{
  "balance_loss": 0.000959,
  "init": "normal",
  "decay_fraction": 0.804
}
Below are experts of layer 7 (counted from 0) of a mixture-of-experts language model. Rows are named router (the router's row for the expert), gate (a neuron's input weights, with its number), up (a neuron's input weights, with its number), down (a neuron's output weights, with its number) and show model dimensions 0-95. Each number is 50 + 12 x the weight over its row's rms, rounded and kept within 0 to 99.
After each expert's rows: a language model's description of what the expert responds to; "mostly gets" lists some tokens that are sent to it at least half of the time. This comes from a sample of Wikipedia text that the model never trained on.

# expert 0
router:53 31 45 57 59 59 57 54 37 46 63 57 38 43 45 61 69 50 54 56 46 46 36 43 48 68 44 36 49 47 23 69 34 60 65 70 76 56 56 66 45 51 57 48 59 52 44 50 46 66 42 52 58 28 46 38 49 54 39 30 70 14 49 43 53 70 74 62 59 63 40 40 47 27 48 54 54 40 39 54 57 42 53 53 41 40 67 42 62 55 38 54 55 24 40 66
gate0:48 33 41 38 79 60 66 33 45 63 55 61 65 53 29 60 78 53 66 58 44 51 27 60 43 48 69 29 51 41 50 45 35 55 53 35 44 48 47 49 65 49 51 37 37 43 54 60 37 30 57 52 59 44 41 48 53 47 51 44 45 54 52 38 29 52 59 60 38 28 48 29 49 25 54 66 56 68 38 46 48 40 47 33 37 32 51 34 65 41 45 53 40 42 35 50
up0:55 59 44 31 69 34 60 55 67 42 72 55 56 52 46 34 58 36 64 55 37 40 36 37 49 31 62 51 44 53 52 47 38 45 45 36 56 70 33 51 62 61 51 70 45 33 56 49 40 43 34 48 54 56 51 38 50 48 50 36 60 46 43 46 34 54 40 65 53 32 41 38 51 51 49 37 55 52 30 45 68 31 61 54 18 14 80 52 75 54 49 39 69 49 36 43
down0:48 42 44 39 59 42 38 49 55 49 77 25 42 39 58 35 47 52 63 45 37 64 25 51 48 40 64 59 34 47 71 48 43 59 61 65 56 73 60 63 32 57 38 65 58 37 35 63 56 76 64 51 67 45 39 53 50 46 46 53 61 65 40 59 55 63 46 47 51 50 59 50 49 46 70 56 51 58 52 43 62 64 74 38 58 64 23 21 45 39 51 49 58 44 47 65
It responds to: Short codes, abbreviations and closing words inside table or infobox cells, like RIAA, SEA, WI, TV and closing parentheses.
mostly gets: " JPL", " MPC", " DF", " ·", " FW", " MF"

# expert 30
router:50 27 75 33 45 53 64 60 62 47 50 53 48 50 72 41 34 48 52 71 67 43 56 53 60 36 66 43 71 49 69 47 54 59 52 48 54 44 36 41 47 42 63 38 52 41 63 55 46 28 56 56 44 34 41 52 45 43 70 32 53 42 46 44 64 33 59 53 55 45 48 57 90 49 47 36 53 49 42 51 58 46 53 56 51 44 42 43 59 62 54 56 40 72 44 41
gate5:31 48 60 45 63 52 54 72 52 39 33 77 57 42 43 61 58 58 52 39 59 46 61 28 53 46 56 30 34 54 36 40 55 68 30 40 64 34 49 64 64 54 52 52 39 45 62 54 45 46 73 39 62 59 34 74 56 45 20 58 39 51 49 55 59 70 52 49 77 50 40 76 54 44 52 47 27 60 45 59 58 43 57 58 48 43 40 59 54 54 69 54 48 47 33 48
up5:47 48 49 39 35 50 55 39 65 58 55 33 38 40 43 60 55 59 59 48 58 39 51 52 67 53 38 51 76 48 74 51 33 42 51 51 61 55 51 46 37 57 53 34 48 44 28 36 66 41 41 58 50 25 66 46 65 38 59 36 45 52 48 46 57 32 55 68 24 38 52 23 60 46 49 54 69 45 36 44 24 42 51 34 50 38 49 30 44 65 37 59 49 45 42 42
down5:63 61 62 13 66 49 57 39 56 53 75 50 52 32 61 52 51 43 45 45 27 51 64 35 47 38 28 57 66 62 53 48 58 48 40 46 45 32 55 63 51 38 44 43 50 40 61 53 42 63 56 49 47 34 33 51 51 60 40 61 51 61 42 52 45 38 52 42 34 34 59 47 51 45 58 37 50 32 52 46 82 52 63 34 33 39 42 47 43 38 61 58 52 50 63 66
It responds to: Table-cell pipes between numbers or names, and sentence-ending periods, semicolons and closing punctuation such as .", )., ".
mostly gets: "\".", ".\"", ").", " —;", "',", " |"

# expert 22
router:42 59 27 67 63 55 62 37 58 50 41 43 31 67 34 67 33 56 66 52 39 49 40 56 52 59 48 52 52 58 61 62 50 44 46 45 60 61 46 32 53 50 51 54 26 37 49 59 61 52 47 46 37 62 62 67 60 40 54 24 70 64 49 61 48 50 58 36 60 47 46 56 52 50 37 31 45 49 23 55 42 38 52 48 63 33 66 41 34 55 41 61 50 51 64 50
gate0:60 51 67 69 53 41 62 37 67 41 27 50 50 48 41 52 65 31 28 63 39 51 48 49 59 48 43 60 64 40 64 42 43 64 32 25 38 34 42 39 39 73 39 60 40 40 46 54 55 38 55 42 51 38 53 59 27 64 28 53 52 58 44 32 54 49 56 58 49 77 55 55 41 52 78 42 46 40 46 33 39 49 43 34 61 46 56 43 57 45 41 40 58 56 48 36
up0:44 49 35 63 45 62 47 58 72 40 69 35 50 46 61 42 33 76 60 51 61 30 41 41 56 59 47 69 36 45 46 43 60 55 35 65 30 60 50 43 46 45 55 45 55 58 46 38 44 56 67 69 69 59 53 54 52 50 47 64 47 51 39 53 60 65 50 52 56 41 57 42 44 65 27 40 57 45 46 72 56 17 68 37 47 67 52 46 55 56 34 37 49 62 51 46
down0:76 52 55 42 57 47 61 61 44 40 33 63 50 40 49 59 48 42 72 47 72 55 38 41 38 56 37 74 62 55 31 43 63 55 44 37 62 32 51 43 69 70 34 22 57 49 51 26 43 44 56 45 55 63 57 53 33 54 46 46 41 48 48 54 27 16 31 24 61 48 36 66 39 41 43 53 61 67 50 72 24 63 48 41 56 82 30 56 50 55 43 36 55 45 78 63
It responds to: Markdown table separator rows, leading spaces, years, scores and dashes inside sports tables and stats lists, such as 20–21, Loss.
mostly gets: "|---|---|---|---|\n", "|---|---|---|\n", "|---|---|---|---|---|---|\n", "|---|---|---|---|---|\n", " Loss", "^{("

# expert 14
router:60 62 63 51 54 34 44 70 76 64 57 38 50 16 35 57 30 56 44 59 27 47 45 51 57 57 61 60 38 73 57 67 49 49 53 36 48 46 47 52 53 60 49 65 33 46 68 53 50 41 42 59 42 60 42 69 57 58 52 46 61 30 52 43 63 33 66 49 44 58 59 41 62 68 62 45 44 54 42 72 62 66 44 46 52 55 63 37 44 40 71 49 46 71 71 32
gate0:50 20 47 67 47 60 38 58 41 63 31 55 32 48 33 55 60 51 26 58 46 60 44 38 60 51 41 34 46 45 41 48 46 55 43 56 66 17 67 57 76 84 51 59 66 43 52 30 46 29 25 52 38 52 47 43 37 61 35 45 36 57 46 41 43 29 30 57 50 48 45 36 57 58 35 56 59 46 36 48 45 42 67 66 32 58 49 47 35 48 35 44 65 56 29 56
up0:43 48 72 53 47 56 51 44 54 40 45 65 38 36 60 57 44 62 47 56 62 84 42 26 48 39 55 41 56 46 27 46 45 43 49 43 46 44 52 48 40 54 59 37 38 41 70 57 59 46 40 55 42 34 40 21 57 56 69 35 30 52 61 54 56 55 63 53 67 57 54 62 71 44 44 73 63 37 59 31 64 69 65 27 49 52 37 50 67 70 42 60 50 51 36 51
down0:44 51 40 51 49 32 50 71 60 53 60 78 45 52 86 43 54 29 55 44 37 21 56 36 39 53 32 52 49 22 47 61 50 45 48 61 62 36 61 66 41 42 54 44 25 52 44 42 60 28 60 64 66 68 49 60 53 27 61 65 59 62 31 48 41 52 52 45 40 45 29 59 66 65 51 34 58 38 59 67 50 42 52 43 58 64 47 50 51 47 44 49 62 41 49 61
It responds to: Mid-word pieces of transliterated or Latin names (Darshana, Egretta, Doedicurus), accented vowels like ā and ō, and table pipes.
mostly gets: "ā", "ō", "   ", "α", "ī", "ū"

# expert 15
router:69 57 64 45 50 50 49 44 63 53 42 73 58 53 41 31 57 67 50 63 57 55 55 62 70 46 68 66 53 52 34 46 60 78 46 46 38 34 53 45 51 28 51 46 51 42 33 69 45 27 58 68 63 54 48 68 32 56 59 67 36 29 73 62 47 35 55 55 55 42 60 55 32 39 77 64 61 50 40 41 44 62 54 61 66 51 52 60 34 55 43 51 64 54 53 57
gate0:32 32 40 53 53 37 46 34 54 55 53 45 62 60 54 43 49 54 66 53 47 59 47 45 65 42 40 56 49 74 46 45 40 48 47 48 36 40 49 49 45 36 64 35 51 59 80 31 57 32 32 58 57 33 36 75 54 66 47 60 59 67 48 41 43 40 43 43 56 61 47 58 53 50 53 45 58 51 48 56 53 66 60 60 49 61 28 65 49 47 46 43 61 56 21 36
up0:66 41 64 83 58 51 56 40 43 39 45 65 36 54 63 52 47 47 52 47 45 42 36 53 40 56 51 58 70 40 52 48 49 30 37 60 43 36 58 46 57 27 35 43 39 47 56 39 51 32 34 54 57 55 38 53 57 58 51 55 60 48 55 49 31 39 40 57 59 41 36 53 47 50 56 42 45 53 40 41 62 53 59 52 57 47 57 60 63 45 63 71 49 39 35 40
down0:58 72 50 61 50 33 52 33 44 49 75 32 26 36 60 74 60 38 42 61 53 39 45 35 60 64 63 55 40 48 23 39 67 38 56 44 59 46 53 53 41 48 57 46 63 55 49 61 47 78 50 54 71 55 51 47 38 26 53 61 56 52 61 54 47 71 38 57 46 62 48 55 43 73 27 52 55 53 37 41 64 50 43 43 21 46 33 47 37 26 43 39 35 53 53 44
It responds to: The space before a number after words like approximately, until, about, In February, or in table cells, plus degree and minute signs.
mostly gets: "′", "°", " (#", " £", " $", " "

# expert 4
router:63 47 60 46 53 57 47 46 57 65 57 65 35 36 50 53 39 54 71 31 46 53 42 54 34 67 40 64 53 48 38 55 84 55 62 47 47 66 66 50 49 83 40 49 50 36 31 32 67 73 59 60 33 56 79 44 32 70 53 55 47 30 48 66 54 46 45 57 50 75 28 50 64 52 57 59 27 39 46 41 40 36 61 55 61 53 49 38 65 61 36 46 47 67 53 24
gate0:63 50 64 41 58 73 41 70 50 52 58 47 27 29 61 52 46 35 58 53 56 62 65 64 57 59 37 66 55 28 65 39 83 49 57 43 52 46 61 51 46 40 63 66 51 49 56 56 55 52 65 66 39 48 57 52 56 53 46 55 62 54 50 55 65 57 48 29 63 64 64 33 39 34 42 71 71 42 48 40 56 70 47 60 47 75 59 48 52 53 73 35 31 41 31 50
up0:55 42 52 43 62 60 59 42 43 77 42 39 50 62 41 39 52 45 49 34 42 61 43 57 59 64 44 71 41 70 48 74 42 36 51 56 41 63 56 40 36 44 62 55 68 42 52 63 61 31 64 39 74 56 34 49 52 49 31 65 55 59 59 45 52 66 43 53 66 76 52 40 59 25 50 49 53 71 70 43 29 78 52 38 63 63 82 53 53 48 49 38 45 34 68 38
down0:28 39 58 51 60 47 62 56 51 46 59 47 48 47 45 40 43 55 37 48 49 72 44 69 58 37 40 56 63 34 59 69 33 30 49 49 70 32 33 58 54 41 37 42 37 46 41 64 45 73 42 18 41 44 38 57 54 47 56 55 55 46 35 40 57 43 41 67 43 44 48 63 56 40 39 61 42 80 39 58 59 34 29 47 60 56 62 45 44 47 68 55 57 44 53 31
It responds to: Colons, bullets, pipes and values in key-value infoboxes, especially taxonomy (Genus:, Species:, Phylum) and drug, college or sports-season boxes.
mostly gets: " JPL", " Genus", " Species", " Coordinates", " Phylum", "%;"

# expert 25
router:72 40 53 55 40 48 41 46 43 51 42 43 41 44 74 44 26 48 39 46 18 56 43 24 40 53 55 56 35 70 49 53 45 54 46 64 60 56 47 56 40 32 58 46 47 54 55 54 48 66 53 63 43 31 39 17 33 36 55 55 54 42 74 48 45 31 41 64 61 76 43 52 50 49 50 45 48 62 67 45 57 26 31 59 46 60 53 62 53 42 43 52 66 26 29 44
gate5:35 16 60 47 39 44 35 52 51 27 41 48 52 60 58 52 44 50 38 70 54 64 48 56 46 55 74 44 77 44 59 49 54 45 58 60 60 53 51 68 44 46 62 68 40 58 52 50 42 47 57 55 50 59 27 62 44 61 61 49 58 56 73 63 65 56 42 39 50 42 52 76 70 74 41 43 48 56 40 56 41 29 43 66 40 56 55 43 61 38 50 61 44 45 41 59
up5:28 32 40 71 58 61 51 37 58 47 65 57 64 50 50 44 62 44 57 55 67 63 61 71 28 60 55 54 68 35 57 44 52 57 73 52 48 50 59 50 42 42 55 30 28 71 43 50 53 45 50 48 54 59 57 59 40 57 50 64 46 67 72 40 35 41 72 58 48 46 54 21 54 45 61 66 49 40 38 60 39 65 49 51 57 49 52 58 31 54 62 45 23 40 38 45
down5:54 56 55 36 30 54 61 55 59 38 53 57 56 37 67 47 58 54 53 24 58 33 37 48 57 27 32 52 34 46 55 40 40 65 46 55 79 66 79 40 59 53 65 46 77 63 50 38 43 50 54 25 33 50 64 55 45 44 34 46 58 64 42 59 53 43 42 66 48 58 42 60 50 74 50 53 49 43 52 50 64 74 62 63 29 54 47 54 28 62 44 55 36 42 48 49
It responds to: Final nouns of proper names of organizations and events, as in World Cup, State University, Museum, Stadium, and closing quotes.
mostly gets: " Cup", " Stadium", " Championship", " Association", " Championships", " Press"

# expert 12
router:53 65 46 57 53 60 42 44 47 72 60 63 79 44 48 25 49 50 41 50 70 59 66 52 50 49 34 44 65 57 54 29 33 42 40 50 33 47 64 43 36 50 50 60 62 69 40 28 49 45 54 70 56 48 24 52 61 42 53 57 21 48 36 77 56 47 66 50 69 28 56 58 27 34 55 38 59 56 64 56 39 67 55 73 43 55 54 59 62 57 49 60 51 43 55 39
gate0:51 60 48 51 47 55 43 46 55 53 66 49 60 59 45 52 47 59 38 35 63 76 62 40 47 58 71 56 49 46 58 31 53 49 43 62 41 38 54 48 43 24 52 58 66 36 59 46 43 37 41 59 55 56 44 58 51 52 46 47 49 39 55 54 52 52 56 33 44 48 46 64 37 41 41 32 76 55 50 48 70 70 48 38 53 65 38 56 46 57 56 37 63 57 31 39
up0:50 58 24 44 32 40 51 26 74 66 61 30 75 49 56 50 34 52 43 55 53 50 66 68 37 52 45 63 55 50 58 43 40 34 62 29 38 65 42 28 74 46 51 38 54 42 52 29 69 34 36 34 43 36 50 48 41 32 44 37 40 25 45 57 58 29 49 48 41 47 68 31 65 48 60 49 59 54 80 50 66 62 51 51 72 64 46 35 35 44 51 39 40 52 53 62
down0:52 66 43 55 68 50 42 41 39 59 68 44 74 65 33 47 51 47 51 49 41 58 54 53 81 70 69 35 50 71 20 54 60 34 66 24 56 55 39 53 53 26 57 51 38 44 41 55 41 60 50 41 46 40 59 55 37 57 43 50 44 52 42 60 23 61 47 53 62 36 40 63 50 23 71 55 53 53 49 73 54 64 52 63 43 54 31 57 52 49 48 50 59 48 29 66
It responds to: Dashes starting infobox lines, row-ending pipes, units like m or km, and coordinate marks in geography and chemistry infoboxes.
mostly gets: " |\n\n", "″W", " MPC", " Sc", "Scientific", " fl"